Weights of a small mixture-of-experts language model, trained from scratch on English Wikipedia: width 192, a sigmoid router.
Below are experts of layer 5 (counted from 0) of a mixture-of-experts language model. Rows are named router (the router's row for the expert), gate (a neuron's input weights, with its number), up (a neuron's input weights, with its number) and show model dimensions 64-127. Each number is 500 + 25 x the weight over its row's rms, rounded and kept within 0 to 999. Numbers have three digits each.
After each expert's rows: "comes after" lists some tokens at least twice as common just before its tokens as in all text. This comes from a sample of Wikipedia text that the model never trained on. Tokens count by the router's weight.

# expert 22
router:510466528505492523495536469498543489509499546512515515475514512508477474499520520470461498490476512487509555464485486505454502468497480530516508488517529494519516534488480518488448509489555527
gate0:475492456496505518514468500492493507541500503469516514478486442461523507497436517493544479494548504514509467478479523479516485510502510472510453456434515557478494484531535551480511510538498514
up0:483511505540514493478465507468492499510520498507481487514541576509503515510518461512496495535482477485469499472523494528493470494503505493486487520486484505467495512507499455497496477460485499
gate1:447480491493573503500500514510477508540476477486497508511497503518478531507495502489548513521494547533503472492524518494530490495469483497493511491516553518493514475519514549507537486511480489
up1:479456489504466529520491455510540521523477520481502505471503495494503486502486476497508500479472534478501466479476515488500478488497480535484535518535525496546512508494527486525495525455511490
gate2:494505515435513516492501463491520520509511499465460525505477521482530542489502498486478493504540553523533508483529493448486507499485484463507484501507495527510527495514477498519489476513493421
up2:507505479498504497432493519435527512453541497486483524537542477463494525457495486478518514485516441499519486530523504531472497494476495537479559548507461516504540497496500507478546474506499539
gate3:487463476479497523514461541456496507522476504455491500494514496461474559479513521528537505457535508501516476477530505437509503498500487482461504511505568504464459461519532490516475503503479483
up3:492497528543479492504541484588522503524525510511488540475519475582487475507531496507494464493501493514471495463534501481486526502489512530491485499463534526512496505511518510492524506490523520
gate4:431496483521478496555476452526514491492512480501510535588469491487499491486504508500501523509529526519484496482491512479508510502512477509500487461461528532513477470488545524484539504449487502
up4:514510493498483494509485518492468515423529459475445493480476503444488501567469486486526525524522482475527487542516501522486473463498493501530521496532494456473519508491493515482523520530500504
gate5:512462500528495506512492494513500516571535507482506521505469473494495470481475486499484515489536538531515477529532512519464491505497493476482513490530535565474515529515530523505502493472481457
up5:523520503484527499474473501519485454475446500496501525519460514509485495530500507528520520499504492461513497471515484478549490478523513519505492515491499459486513492506485481540532469471472515
gate6:495541507480475528502505520561539502505457509461506514474497498531487490521515499541483475526499475507489480514478526460525457514511489455517466471487514509508516505521539530544527502479515468
up6:515493495530504518501478485517485489475539531495456535499488503492545486520501514544492482517536496504579509510502504502540523506482476516500466490511493493479488520495483547530489494521488509
gate7:455483468464519553506472462476503514527477506470512548474504490497493521461487492507545526545484522544513465484498544485482480492512497496483534472495566525479516498538522528490504504509481512
up7:520558500557488461490480485507480500517531479489468486490525491491500471555469490519504516499476483480478487501502498503505493477532515523514516513479434488461458474500533491486521494518493500
gate8:425478490489503465509512527471494541485529533466510511484435486478493525469495545518523482494511480529520485571512515434475489512498475492483453478474537507484491527506504533529480473486460508
up8:535527482480512527510483499484511481476449496490450524525507450457526486511490504479484516452463482483524500503506502508543478541504498526543529536489466494506478471515485524492500491513512525
gate9:506474487507484506502484525507503510486486506471518545482453471517495503496473547460534467493521476536528492465486502461498508498477521531541452480426542520545471527505551516494491450517507506
up9:494480475474527457531499522519514478444460446460496463578514537445544451556466486505460511523518503435517509514520496524512498551496523523517507472499454517495531465507494475522506518521484491
gate10:467529479455496549506491496488537511460447531493493521468515469479486541479468491503513476535535489531518475470512499457492459486491479527505494516474528498486496450519483497520516494451525500
up10:460529501469527501486496500528502496452479555469484517510473498549549512483502528528473495524501550490509479520507505483520495502508508486506457487544527491496505473510452500543518472475505455
gate11:521481480458474514498479534473532516518477523513568556442487494492495498488493473536480533510519491475516512488519499471484504517474469431513512489504486513496529513515504527485476507508494509
up11:512527499497489490476510488517475474462532495511494446552523523470526478517481537464531511497490472477503474509545486479541504531514480539504507524475497467502468484488482480468491479526506499
gate12:504468463521482525546479516509511537523490532470496512504471485525534522443492510517478502516547498547480487451472517461502482501448476456549480465464516523486481505533510525492531493489466532
up12:539481536485528511497480476493481473514465524487521467498516497536480524482507528515457457501479523495493505523512493518494500467485528492481480517519487475501470479494501552453526527477495566
gate13:543472502539471539479518508484522503513476489513491520480494475493450494476525448551477504492486518525527511478507492501492452455546469514464518525496486488491503506506510528485499526492494472
up13:478545510489534577464530473533477555484508516521512506535522480510501506479515550512511561495477493479519506486528502514488484507530540487489549536500498457484521508497487504519497503504460487
gate14:524473494516443572525504533488532523513508484523535528552534528505511484484489456498528493454505486533507491474504493478514515513495523492483491480494536473483526492494518492487501506509514491
up14:510499525492541500474515487532531532512516493538465507515509456532519514488527500469476494509545492515495510488511491472490526521455479495475458494461484477492462534496534505484451463515502487
gate15:494491483495468525538488464534492501487504491489485567521512505480484489503496497509535522500512501515553486473458513512506489459501525472488492476514498527504460492515515487514512551473513516
up15:480480503495502490501528497487544465495509541510497536488494512494515502513520479512492508506516539531526487515487496478453511451502497474471460492518501510543503499526485459494522532445485522
comes after: " the", " and", " The", "The", " a", "'s"

# expert 19
router:506492540481483523519479495492486536523497516512522525497524476513494508499511498524509496499483521487491500504514435490516479517559472514514486476480521502468463497491459476512500479499454476
gate0:568501499497486518521492519509505485501466496473516544509462526504472472552472531495534459515509460469538482476538500448550462539530500470540476477471561485502524511536528444507519467545481498
up0:468513501496480498497475475481465542513521490507508496505530490510494523416528475546489520485490546537528503519481494507446505453481487496483475506517464506473495527484483493510538534524519513
gate1:485482476528483508485461509490483527507491513486480544522452502505487489484500485495500496538508504496524487527497475506525432505501482512472507492493555502512466509527496569531481489476476491
up1:491514497463511558470555517536512464472501506482501427507509452507515499519499510509513516476502472506472507531512501466534566517474506479513521501476451501517530498488504451472516496483518468
gate2:469498498539524503494504533471532521485510538481478514502501495437478477551497500524491464474535462511513467515522518532538475617488503490477488473485521508478500493504518492487518462510491496
up2:498511485499469513481495501490471480515509500504471502499517501530523476481516480464516507497461489513475512522526517466534542441488473483550498510526472526494495515477500510477506539489507519
gate3:497451499490502492517523485521520570489438521491453489474491480522496527502517540479553480523504467508495484507497509500534502500499517542521502479518554476496485473497469465515522513513509491
up3:469523512517468491522525465533540506523571501521463547485468517512487458510494472538488527507495509462505468504476512519508484546510504495523517505578573516494493490512516503513503490516567497
gate4:547467505482548508545522471502492513488510460478443519511499474505491494499485466457493510513514499485472504471505512453538429506487492523516485515481486499479476501531544528489523499523547491
up4:492525482526488535475477511475500476505495541500527467513514535529498474495520536476529463496503501497463488503510493543518518525496500476489509507465493537519517503467473496505508492468499497
gate5:510526505538472538534514521503490435493524503473488499529478476527488500493507499539526483505503466497512490520504492450538501509527523502506512462476538515523485505527507493515510440497574481
up5:494498504476470474485516484488501528492511473512529544497505509501496534544472523499438506513497489519508512497456519557477429500480445460479478473540474551515502504479514500487501556517555505
gate6:517494513461465547462537519487533514513496479473506519489526485538478456512478528489520482529487469475541485469480493469565517477545504475511520465495531518471460480531498478525515496449506469
up6:488458473514574471479468496514495502506506509493482495479491486461505501484525517522504522452513524510468504493487511515501544495505533464487492497486498432553472526466503532497506497531488497
gate7:512477470493475537536545486497535510510526467478501535526491501530501491477462494521497490509525502482519479471546492512560474506484496466541518488499518559468517467535502494527506458533527480
up7:489482500478487551506498480466511503526515508514516515516487461496540501498475460481495474521525520478474496522522512546514460516486484531539549495468484548492510478515504525508486508526539455
gate8:521491490541506546474448535496499494489529547508491554522528505498496478532496457508533468513500484472462470503481486468502487543508503503516484491480523501484485492518493501500444457487480492
up8:453504492508501513500490500512496542525518465503533490511533478581523492481515489506471486457480515477502501539520497481543510471516553491509473521533503523490494505501522506510479507526542477
gate9:487470513457492469516503559480545516487487530482447488490464505550520514510539534427537510496512491480501503481543500475512529519459500523527504482465473518495453492502516515505479505527431460
up9:518506515465457577511549519507513490485457498448512540475497518494497536511512496509488507487499444541498496460561495464557493475509521478507501447489521471488514493488502545511510476535483501
gate10:527503497472505520501552475466517508518495494494482519508450462539482511493498468562493494495541532519513482492505482469508510487520500518523511484463564485487490480506489470491490486467507461
up10:518506493519500534473497490532519477522472524512546514488544504477471550532483516482464423490467512489511496505493504527491474491510504465511547484508507532498508483516514511480502519531516509
gate11:522469515541523497465485525507516421478495511432494510477452514509503479506484519547517493502505459515501507483530505427561523525484506457515494499488526514534510509495504516537562494513467472
up11:557512511536496534538482491499502477481513489473468538486473524549471454494486466526523479489478460485503509490555487432569477499512499488538464492490523510522484491487509552535523476501519548
gate12:490559492508494472492453516443509544522496494491465525477503402465517491469501448507513514493503529506497491497439505522508513527502483505540492472497531557498506516510495527505464531514469501
up12:451508509554526504516488488462469503487531481508541539467505488492508533531489487516461495496490507490499495488500505472487483499497566521490483484474451489530497465496511531490513476455506525
gate13:505462470468500508546487486488520538468499533458468491470517482459491535515541459494513537503518501547485507489527502510513507511504487503481476463491478513521470521494516471549494455497430478
up13:491508504518507475483441500480498499469486522473484461532526480464536419545482484500481529476505538482477477510470512536441536524481526549487524526437471559499472510502503512483490469520479491
gate14:473457488485457527459521509458463493483477494511576532498545485515462507486478542528512521464505473494511488496499505491498498474516507516465469513494513515519506483509521503481554457428508544
up14:513495472486453506484474478509511515520491494495513516492508524526485485532453488462487481520490481493485484481502513486526496514464498478502484548542505515500544495513510475472512470520537513
gate15:486484484547512514458491512534484519499517545463538486535494472518496531500488507550513493495498493496508484533529513437539503506489552468533502478473564493491475489502535497533490436509541458
up15:486486502466493474479515473496564505510498479494449428463512483496494464526492526481480467538531498510468503508531532524499506490464515545490499527482484507512551482505515498485531523518526495
comes after: " ", " (", "–", "|", "/", "\"\n"

# expert 5
router:502495492545528448515526512500490511485522506550495521479506534492458466472501529479477540491480517512494543437507459498476485493440460477494464498491508494531493506489481516496471489481513558
gate0:486528443524485514516512531534448484498526474497488479522481481513508465497512490499494477487504512515521489512508504515482475465492495498557466479568509507456478517526506559506530521500519536
up0:524518533484481512486497452460515478540514495504449519460468442527491508517488531468512536507490495507523507490541521519518537460496509462504509469464504552505501514500487464516464484503541508
gate1:547514492495508522527509499516525526501478525494502528465492530514501502474510518512515484533511490509498477538505505433485497519509485491522457473480481519480497474515530524460508507497517510
up1:464487491438476533464484518467501512499522478505479475501486446566517482528504492514482503482517506508514492522514501482499479471469476514469526516503488484521537492512502476551548505502497477
gate2:491489473508505456486491557513495501503545468497524513502489492517446535469467483470521485482495517549521472487551517500479469504484513518492443524505527507478460516520531532499508492513499492
up2:492486504473531493501500488501518464480530480483496453487530524492503499514503469521516513461478519497468494526545528481492483505465491469483491544490493492475499537511492537530500499539500492
gate3:469549494465488526507496441504494492510503533486499525490491478508487517501495532492487486534476512504481461564484510525481486557511512519521470501487496514483479491544501481501504496500558498
up3:487463489501499505457481496506504516504519469507500524474517550482523519476491502487520513530525515510483506507556507480496491488525488479474546452520500510479540517507472468474485444488469471
gate4:495478453504491529525472490413529544480530520512471503496509490496525474435502517510508520516506559492507516482522501482518490477455467454456502500465497524502504511523486493513482480499499524
up4:467492505484499479496491519475533524485511510504500495452541482533501477495548513518484472542469524523509481514515522503534476522483483524460533513474476504515481499490437492569490445488525468
gate5:535460502506458505519503490510538518511525455504497533484482505485514523449461506529507541479507486508503490454485503493526518497487519487517508506440524513509493477512508500526544460482531495
up5:453474555514515468472501473475544514506488480459520532522534485512512498525491475463510487496514493486477493565502520490493507515512482509510499521479451479488476501514467504504541518560516450
gate6:473511481513539507555504466483509535487498460481483485478518514512522509464513522514512536517485539516515470522518526455482472507506484526463512488514502513467456498556505527500499488486516524
up6:481535510537545459557490483503492531494523474505451457509496574479545492483520513480505523515503494500483475551532525473456479483477484490492532461490475510481482500521502529500517471494496509
gate7:514535462514509447545505493481490504508475459510462566487531498508461489505451488523527570473497499552504481482489490478525536465465517499478477513470536490503490507529504490519500474481492511
up7:524506527494482536492507471521497506474483572473473526511463543523487504490529539531531457525532526480481519505516527514498476519509492500513537464511459474489494513465491521467534509520515502
gate8:502539463524465505516501498519485513482499536460504502528484480499484536478531444484492498528510523482487482505500497529496477556516512501502445474505515518479459503547489543491475493512502509
up8:481516481492538477514480482513527476487455455465494521522512495454518510500489533449502466519503490452507473542501496491520501511487511470515439548495520516514502510523461518484522478492483497
gate9:505502455488515461516556453505515509494464475499542523481474506459497515497504526496528516484555443489480486471522506486504484493512530500479486494513501519467507465532501486528506476544497494
up9:465497455511507509548515481505485532506523524510536524513530493527528520476490498537462502487482526537511503477496496483489477540495449479458500511455515492503535522501507459483487469459518533
gate10:523495479516510464527500523489459540477500496489462478510500483448498492480485527539538517468495505486502486474536522470498480532455476487476508491532536495474509502501493543488506484510514493
up10:485428505510548491507519532530482529470507484517497510478484535490514497498512508512516507478494512499495479492522507496497478530508461476486506522521485493470466526500481532479483503476499481
gate11:522527454506500513500508527491476520493495477494500521487444498443473511507517532518506500493484476527494472441530514524526480489459486475505482510471519557487508515503484524508484455461537507
up11:509500449499488517474511512500447525486499472496499551462507527481450540509518510511482516503525494502477508462520481517522494495464473475489525501488584510488521495487502504499506478464485547
gate12:506508501514471499518526513478505490489528539473492532480451469516524527519475518503469480529482501484521449487490513490508434542488516514552454516533500483491505474526558506523493476485509487
up12:526396500490483537457453493523506512516485527512526499462480456509500479483474466522469502483506556458469498469491501466508505479554494522510492501547514530500562488475470547490506559511528504
gate13:495508517479522485474497506556519462499523485481491490457443440486478512493495529542519493484540536521491474515465512464507487495451500442522508492538508482492513508525491549483496511482475477
up13:536503495484483508478503493505517488497456517504498483525496474469499539538531498515485483523501479470518506552508497537519496501559544539507520522524490515512517498492489487486505533538529461
gate14:475513488497510495490490530503497498490485456496493522492491510538493512465490504495477535516516525546499496463474487468516503481508456474491468495496517509470479518539527501495492511470472521
up14:503476462520521508487504526505570512511496537488533526536488490462508491516507468525520527553494484517490494499471500492468526556538478516470518513485464471544524495507467545516477523511500512
gate15:516498452496499516555547522488470490506467514504520502487511533472531490477478493537489508541511480485521472503499487482499429531497455457489511510481512502472479463524533552526531502482486523
up15:482519466492515478547502460525485503489513511531481530483476524486502484451521559504505537510500500489536509482502479481449455539485488515463462497481497488486477475496513514505495513483488501
comes after: ",", "),", "\",", ".,", ");", ".S"

# expert 26
router:491484505548518524523541512521490503459521525508481464505516490518475492506510523515542506455499510487505509533510492479509511501503524544512493447510515519509499468501475535470501533500517483
gate0:548522446483482514531519506497517498518486493507537511481478504483512490484484530546513541509507523477567514480495501486519480487490494465455490495502510500463491472548489485464516455512516509
up0:503524496492501501530549500473472495530503449491520533508507522474520474443476517498540486538487488475545482489489508489516521487507472482480522500545489478476501456516480499486520509498529465
gate1:462491467501508481513530545479501483514531462505500521525463493485502538501517488540490479500518512525524501498501506483466503483500541520497454487474499505517453503513504487512495441498488493
up1:466497493494525479469494487563518547495540507502467471447527521472479525478522496512516530478465517523465510521507512481499519538479445486476477496515498507500516510484514491496492525461537496
gate2:507513487517522551477497500522496470514511469497509502487458498508505499513402498522519514508516483486527472518486502476513480503529502497466470493499519494508498484511485527469460498458498496
up2:529415503499489463487492522484494486495481563511503481519507525462498487481549511480473491473509468484431517445546487560458532515488479508485502513487503516480497476477493470525511508495489534
gate3:514545520482499501499514522497468486513524519501541461521508542478499498487482524512525521510528534488510464487554523493499540478469518514503489521517442521501518469515530517517502490458534473
up3:497487446496495466514531514465508482522488477505511547464505470512518521499473477514436490490500464496540503508452456549467454503527484422469498521502528502488472511510466470481503497499515551
gate4:435464500510503517500480524516500490506500483462509509465499510493471477467459496500510520461500535539497517479456507461510496451474527449482485496482489502465494494510517514526480491487479528
up4:460521497505529483517510548465473533463429493513498470478534443489481531493500503502485512520475509527510493531455506510509478506525479521483540501494476485495517498518488542474513483486518495
gate5:434472497509496512496490502524527515488524472487445548539496487530516515478523529537504528513458480563491477475509501458525508511474458477522501438514534496448520508495525530486511484475548491
up5:548551502511481541474505511450504467475502547510510522513488542553512519490475462503523532474504529518475526520477492535514497484517540502565481527496497501483490474505520464536484487469469481
gate6:461502456483480524527486478488470461518489470487495532442481483520478501507530445472531543502493485511514482516512503520501499521516501513540505478497479503499499504510576539531557513470463513
up6:500534540490469502477484464518515458513534465474465494528489486487522499511491502475490515533528470527469506474458505496504490499496475517509538480485467521485528511496538438487503491493517487
gate7:523536490507514567553494504540479433492505490500504505475479513457506516495500481494480521488493508509515475521530532465445486484485510482508482475542503486527538541526499541525511476509523513
up7:512437510505488513475514511452504486529504500507513496512531525486533503516510509497496488459502505499530526459449501495550462481497524498472498493510504504473541460518501496506481473484505500
gate8:538501441492536551509520485496525483493482510476528483487473442531505534496425516529485516484511511533527457485523505472482490531510515500490483487504532522486503477513537523488501498531491478
up8:499503546532451458453477464545504471518516506504498498494515540495532490483536481426487507484463518487526524511495499482542511488509509498521486514485496485507504532491498462497507507495494467
gate9:494477487522531467520503476449463499471504496497518529513509501506517468496478503533478540476473476510528486495513506517489502499532504507502469481486495524520485525512517461472463472509476523
up9:500537471486498534507493517530524510524452539497511503481471456495555501486495510545474486524527565524438497510487494508497502522448508487563473503467478500475502525498491497488490512527503504
gate10:507482444474548480523492511483471487495510522502519500465502551503498506424421500515507529513486466504534474509499502465440486491477463495447495464505480503445514494522482517511510475463515538
up10:469534533519453486470499491509507464557528464489509547493508473486516501534556510487453474491482508475481522517500511539526481522518472512514490530504502508536433485490550403498476513494501559
gate11:496505494524504553544516507508461505501497476494497486492514513475478481519451513512503488492484483487521471455477499487527481509483507499480530451483470491467484451505497517523520472482486519
up11:466509468496536498495492464450549510479497471484528496536505449484470510527464504486475517511530529506543503490502482544496467516494467500417462525447498517471535523485462512482505531495490516
gate12:460491474525503527549531496500542554461459512516522494547503515509481502510510533470557501500534536502515467501486497493494505514481492509536535472476553486503489510479483536486542506541481476
up12:508536517494510510488518518503471510505490535505499450517465479526468510512488487483519472485465436503522466481539504476510510520517473515526501455520483498508488490480483495473485517502532485
gate13:513512508514493524496522472515560491536468496494522531440488502541524462493506539544513489518505486474537485499516512473477485505481545508518475492526480498512516477481513543486456470489533495
up13:531458491542498502517507512500495468548489487520500500498518482497517507490481472501438536455473518482532518488514475494507469478567489483508534537511494487491456511504505430546520505489474503
gate14:456492469496497486517524533508464524503473463484512456522523503499525504480512518570525540490516505510508489502521518517495511500470523535494528482551490488469482461519518557499527499501524489
up14:511482500500468464461496432506464546482509546495497517493522524499506492505504503508520546490515495476481516493476517545511521486508478490499510514484497531472556529478505463497503562509486473
gate15:501495487427495591462522481470554470513515565490475488469509488486492480501499472516524511522493503539552473475516535451472484510495478450502468491527518467507497503501500511519477492509494511
up15:461499469487498556506498539488467470470489558489481502519524479524504466531509490543533531503506495507516491476503491472496502508476491446469522474501515441491505479513461506493507484492499502
comes after: ",", " United", " in", " New", " the", " of"

# expert 62
router:521488502567440508499503527461493459475520506497493540495523504530474476463481509486474513545498434498537541497533511499524500499532483460497487500503555481515508461502508504498437475505550503
gate0:503482491495454528490478501509558516473511519478474499473524524456453494461492522515507536482483494485521508467481512493502460479505533486536494448396517492509502526523487510542482494479501521
up0:485505524485510486457458489458526485481508526461505499453520547455486489487509515531518465525478494525515506504480527458517456477523509449512481504480522467490498531524469513521460477438561495
gate1:533503467512508456516551490493446507529479491476511485481519480532531476499464509515463520546516494478548464448510510517481526496504464485504520498517506471506499472541533502490501503525501505
up1:468515521486465491540478491511512504500551500522445490512479510503481546470541482503510492473479543533475502511508513511525486501475490533514443510488465514486509540464485461493483521530488502
gate2:516458466492464534465519518461509508513511469485471539469477518481519488510513554509516519540517477487537506502513517506490502489490489476517516526480537533490495451554539506493536505486527489
up2:474461518519519506485534515487509499522518517517512522497515455517539488503517499459526499480504498490520500507488488509485515518513444459526505516496523523476473482532541523515453478485516473
gate3:511479453520513506535547491524483494494515474499509476497506546551470503479510481528494504492516486536515479517508485526532450547489483462527510502519520521459447457544480494459516461539532526
up3:514522507498537526513478487522483483507506488484501501513501497510503518499536561490512508460537496513482483462500516531488500503519508500462483503524501496512541508502504488533533495500492492
gate4:507491470516432488499509515514497471499537516459446536505503477533495500454496535497574515512493478446534513496493510541524477520491500477501544482452473490498501500515551472532503493542478509
up4:461511519495542505545467489537478508501546511508527453521472492493510502522533484504486485445523531549481484509524483485501480467535550496483510493485481535500521520469493480457528514478531490
gate5:516508474509456581508506507488508492491442474484493509514549518466488487487492494505482485531508465483531490513556500504498477511548539482496481527482508506530518473524514492483434500465499517
up5:481483486520514463505486475519512468467460488516459486498483521510519500516480508476492524474475491519468488496530534502496524568463537524553513525513475469478518532439513454537502543555462496
gate6:530452455550498513509522538432503495487512511472480514517498509517525491498474490462488493492472476475530486535493504509513541518520511469501523465505508485492502506515536554479485496525546507
up6:482513500523471502509502556451544537480464484509511544540483487511491510452492460470483476528498510510501479508482500500519528514465531517534522486466507533494475517491506590520484499515570484
gate7:518511488507522527480491544453486442467485490475522513517523528515510510486483518517477482535516490480510461469464472501516430485481501483464480552459499543485483496542495500556465458488483483
up7:478520533482490506524483498508484574501498506502487463483456468539490463487504467532503532479569559496487511484496513514478500497511540540538494493501496495509492534444505523471544553534490495
gate8:556499461550477548495484547493475468469505454468493516495549521525507507491446518508479486592505477501487485504530506517519464533530475495487508525483546494506515494514532532513476506491501496
up8:453476493469482521503522498479527535496459520500534462505463447487513514512450510506489478477489486504487494534546515493469498520494467535505506532446475507513532476456535542522510511510462489
gate9:503473505523495540538528509520492500493476490478487464479525482524485538482487514490450467471495493528508466510508504485548524494515483483489546522529525516520513467550532509522488481441550496
up9:483493564538491495498518531517519508529502483499478514495486456510480522508468523521510489421499493498541496460535502484549547507545532497503537483542483489497506472503522510454488484503470472
gate10:520481454498488559494514532456539462536500512496486493518497518506474516485495490547484516452522505497539473526578508460516497526516456475504497428518517495472494467547491545504491453470491484
up10:533514500499494506505485477450472500498472476503501527512538526436527539525493462500525521455530490510505491496497519487446488511507473431501474497527517472516516483508472524454522536502544541
gate11:544479455506476487491494527525468461466491510476468541491501531483509524518514523491497506504503455476516477488532533508481479478521517480515500477504517493466473489556525474535471478516483532
up11:497518472483490456502483535449480522490526468505501499534500486558499483498505535517461481505535529495508492469474507516465562444491536479453512486529532478486509540521494504468477542527493492
gate12:505491430477505537507511550454503447513522542501452519477494536523478438564498477472446515501481525507497487514527498503476505531479468478480517503483522478506495486507477514539471465480472559
up12:455516549479491487480477486560506519514505494492538491482488460461521558507514501499520475482537483516493516498496479491547507489504556509489511486490477523493475541477473463479465523482508457
gate13:485464488508490568503518496454463480514494523501545529495503542525529509481483534504512531499521490518494468528533510488460462496511489481499553484496542467518497478535534529503497463462536533
up13:515445462502485507505524508479521509519484503472509512499540489508496475493474525496485477527456452491498490549538514514483488506502449524523522512492532496496478489508545525462512495497535520
gate14:505478523526461527532477489527472523501493483474474488468542529478507493482522520536518486535497511497501471458493478502537450519530447515532527472499521504522488492488520519489488491463498537
up14:490469480542517567527470524507522495487509474501493495500491536413460523472512488508527472489514490465508519471473471506534461518517537501479502497482528454515478462488506550532428539481481494
gate15:483484508498535508493483528476464506494472504488508460500529488518527495507479482512525472464474464528497501469499496507510516490502543483507514508495504498489511454514510535526509513448488560
up15:461503543494491509518502505509499506520556522523455460502516473494481504494531472504534490524506557551514498511515518482504530512502533491504491482535484530493477539478479483505507491464499493
comes after: " ", " in", "202", "9", "5", "201"

# expert 52
router:506494555541516508493511463521528487527506513527495545497476544508469495499506528472496530515500504472542552429476472517462495481510508494496545478515518483497516532487490496495481512516526558
gate0:460491493526507525487487484500503489496477482483483523510479514540470524500491506485493520504565490511555492454532504537541493508497529450477544500529530558493505497526494494494512478508484518
up0:466508529477476513497511491479503460505487473469476493509490513508487492485504531512518478530493509492488493501494494511479485534507469452533455473512497509472493479511479501541486523581499490
gate1:486527502469496510487503532466479511537490477515506473535528471430488507522492481506542487539493566503490498498533503499496521517500535470504467484500468535494506529527504509538507504500480507
up1:567489501534516461452531485518516513499505519487482475478517476532491469525520487500452511545442466502482507520507495495490480516501455545517531487498525557512519469473518527530512528543538481
gate2:527535483535498476514484516488518523536471483489518529501468487515481530433518480531473520520562506506538494463524493458538449501480528493485546482526469531456516505537470484551545471475480498
up2:482531525524489538494474464440484506549503469498525510518485505502446547509487509494510525496553526494536499468503477511501499506494538481494524482540509522496461500518489507556532467498472563
gate3:482491473535466484489517496489518527521512494475497532528423451548553510487514456477457543537505517534500495501461510493477475478502534501541504481474496534461468502514483485462500523510497535
up3:507493478490479477490508530492459564483464517504474457489514503507507493483491490474484473556448492494502509537525522502522556498530512532518488515491459467518506501473502493477491478521485476
gate4:523483484532492528526511517453512486533508490498509502510493503520475490473497504531528518560533445492526474481545508507535482519477511516526497487481519499490498522541507541500489538515476504
up4:521479484484526481522495525498480519476491542473511487482514515533527490515482479471508500463486485531486495529497497492507499538530491508501468526530501495473490464511497495546499489476504510
gate5:477545489509518517505510503503511479531494503490486486507440492508455511494504464513489533469510493492558486535486503532498479502476526499480480465511498480486491530520489542535471464493497464
up5:459526493501545464501498527478487508515507488513486497551462493493500467513517489474478519511526483511507516513502491521539555491466524491504478527525453513532494489506483519501497550514467551
gate6:510509455478442458449496500485456510485528512481518512460488491490527530462492517490528514511521473457506505476473511507489488508537482482510501540516550544494465502513512493488513506499450518
up6:452458476528549480479488477460520459509496493513551476517549524531515508500508507471479501510499481470533500469517476496465525503512537489477498508495502474483476479501488505492494497520508497
gate7:514494457498497515501460464471518477545501524491474572478456511492505481507494493523537538559483540491480493523526528441533459493504529467497497505493558505488476477515539475518484539502461496
up7:542437472496494531554497506464502457450458478531498455502517533488514454509506507512508475505491487506495516509521504511525517495508509491475502527464541460501459492500492499491492522513534526
gate8:500479474545481476510511491478490546493473484461520524513544518509502494495471525473527560512499494513513465478513511541547488524474500488505494487478525542472518490542533551536519456481493506
up8:481488505533507443535510500495456509538502537500482477505497488498455529497503517489506487485509545528526506484508479487486532485492445494492511514500492490503469492490506496490509491482464509
gate9:490494497536510537486451480467510509538496496459503570520493513525491500517473490500544508492511528524543489464489503499474459510492500473481486469458468507503476525511529503481488479528468526
up9:485541483464458467496516528495477479443471493522445468467479492442514540438522464498477538481475442458452512551511490506525534518522495480556510529525540517499499484506477514498494486482538455
gate10:503496451520492554509502498512503508488542511489482529471537495430513526554498501497501506547537515490510512489451520503506476486520491472491517499466493540493469487513505495507520495513487493
up10:509499496512529503524504455469465485531499472501478501531465522481475474471525519467562486452510501493490511494450482500497484457515493490510497452509526498515490538493479499503487491515459506
gate11:510455470505505563527480482503538473511446537481499502483512525506507501482503516527496514526539493490522515457515510476536498509548490487496520544469493486469476511531500504545492497490484497
up11:484509506508503477502488471499451528498455451501522472556481487457515519495485539558522495493490508481507478476464510526482516514487496542529533509468514485498495510489512508499510536521527521
gate12:490442505503409537528501473498496513501488470515482563536468481489506488496472497507509474523523540539556499487464500497508476461515531459492488464443497538477477525508504487535471503505517506
up12:502490488500505490489504463507491505507501535502496451471501517513489499516524512555473519476481505501460487511457508468488519516485463503501524505510538442510536493482520499500523514493478500
gate13:493501499480472474504488506479484532497502516463527533466493483558499524472487504524544489529487488490538479473495512504504508491493484501474542477519521487481479447511535450495535494538546480
up13:509488508487493531541451476495508515511516526480481479476510496501512476522498503507485516467477524507455489513475497480466480496488498510536494515475470502520515528496481496494454500487479482
gate14:528528496499501535513460490525506530512529505490500520531547463482509550532487522447514480515503505518505503521522484524463496515499510494543471484473476498502497511540514471525470527509522505
up14:505453478510501502515481510493504535481540537479489544515485485500451530498516532514462508457512495451503509483510485467520493479544514460513506511501548452531512513499505520538446519521534508
gate15:487504455513488526500460461505498459488532466477461551489462506488509504485481486501493515524526543523534478476511544489531458510511503487482471506479535561456485485529559494506496515544490500
up15:470559500512499529523457500528478448500449503520520492516476538507544440539504475537538518521548488502485510447498503487519487497522550502484474483508478487479468520499490476532467468526508533
comes after: " in", " of", " for", " In", "In", " from"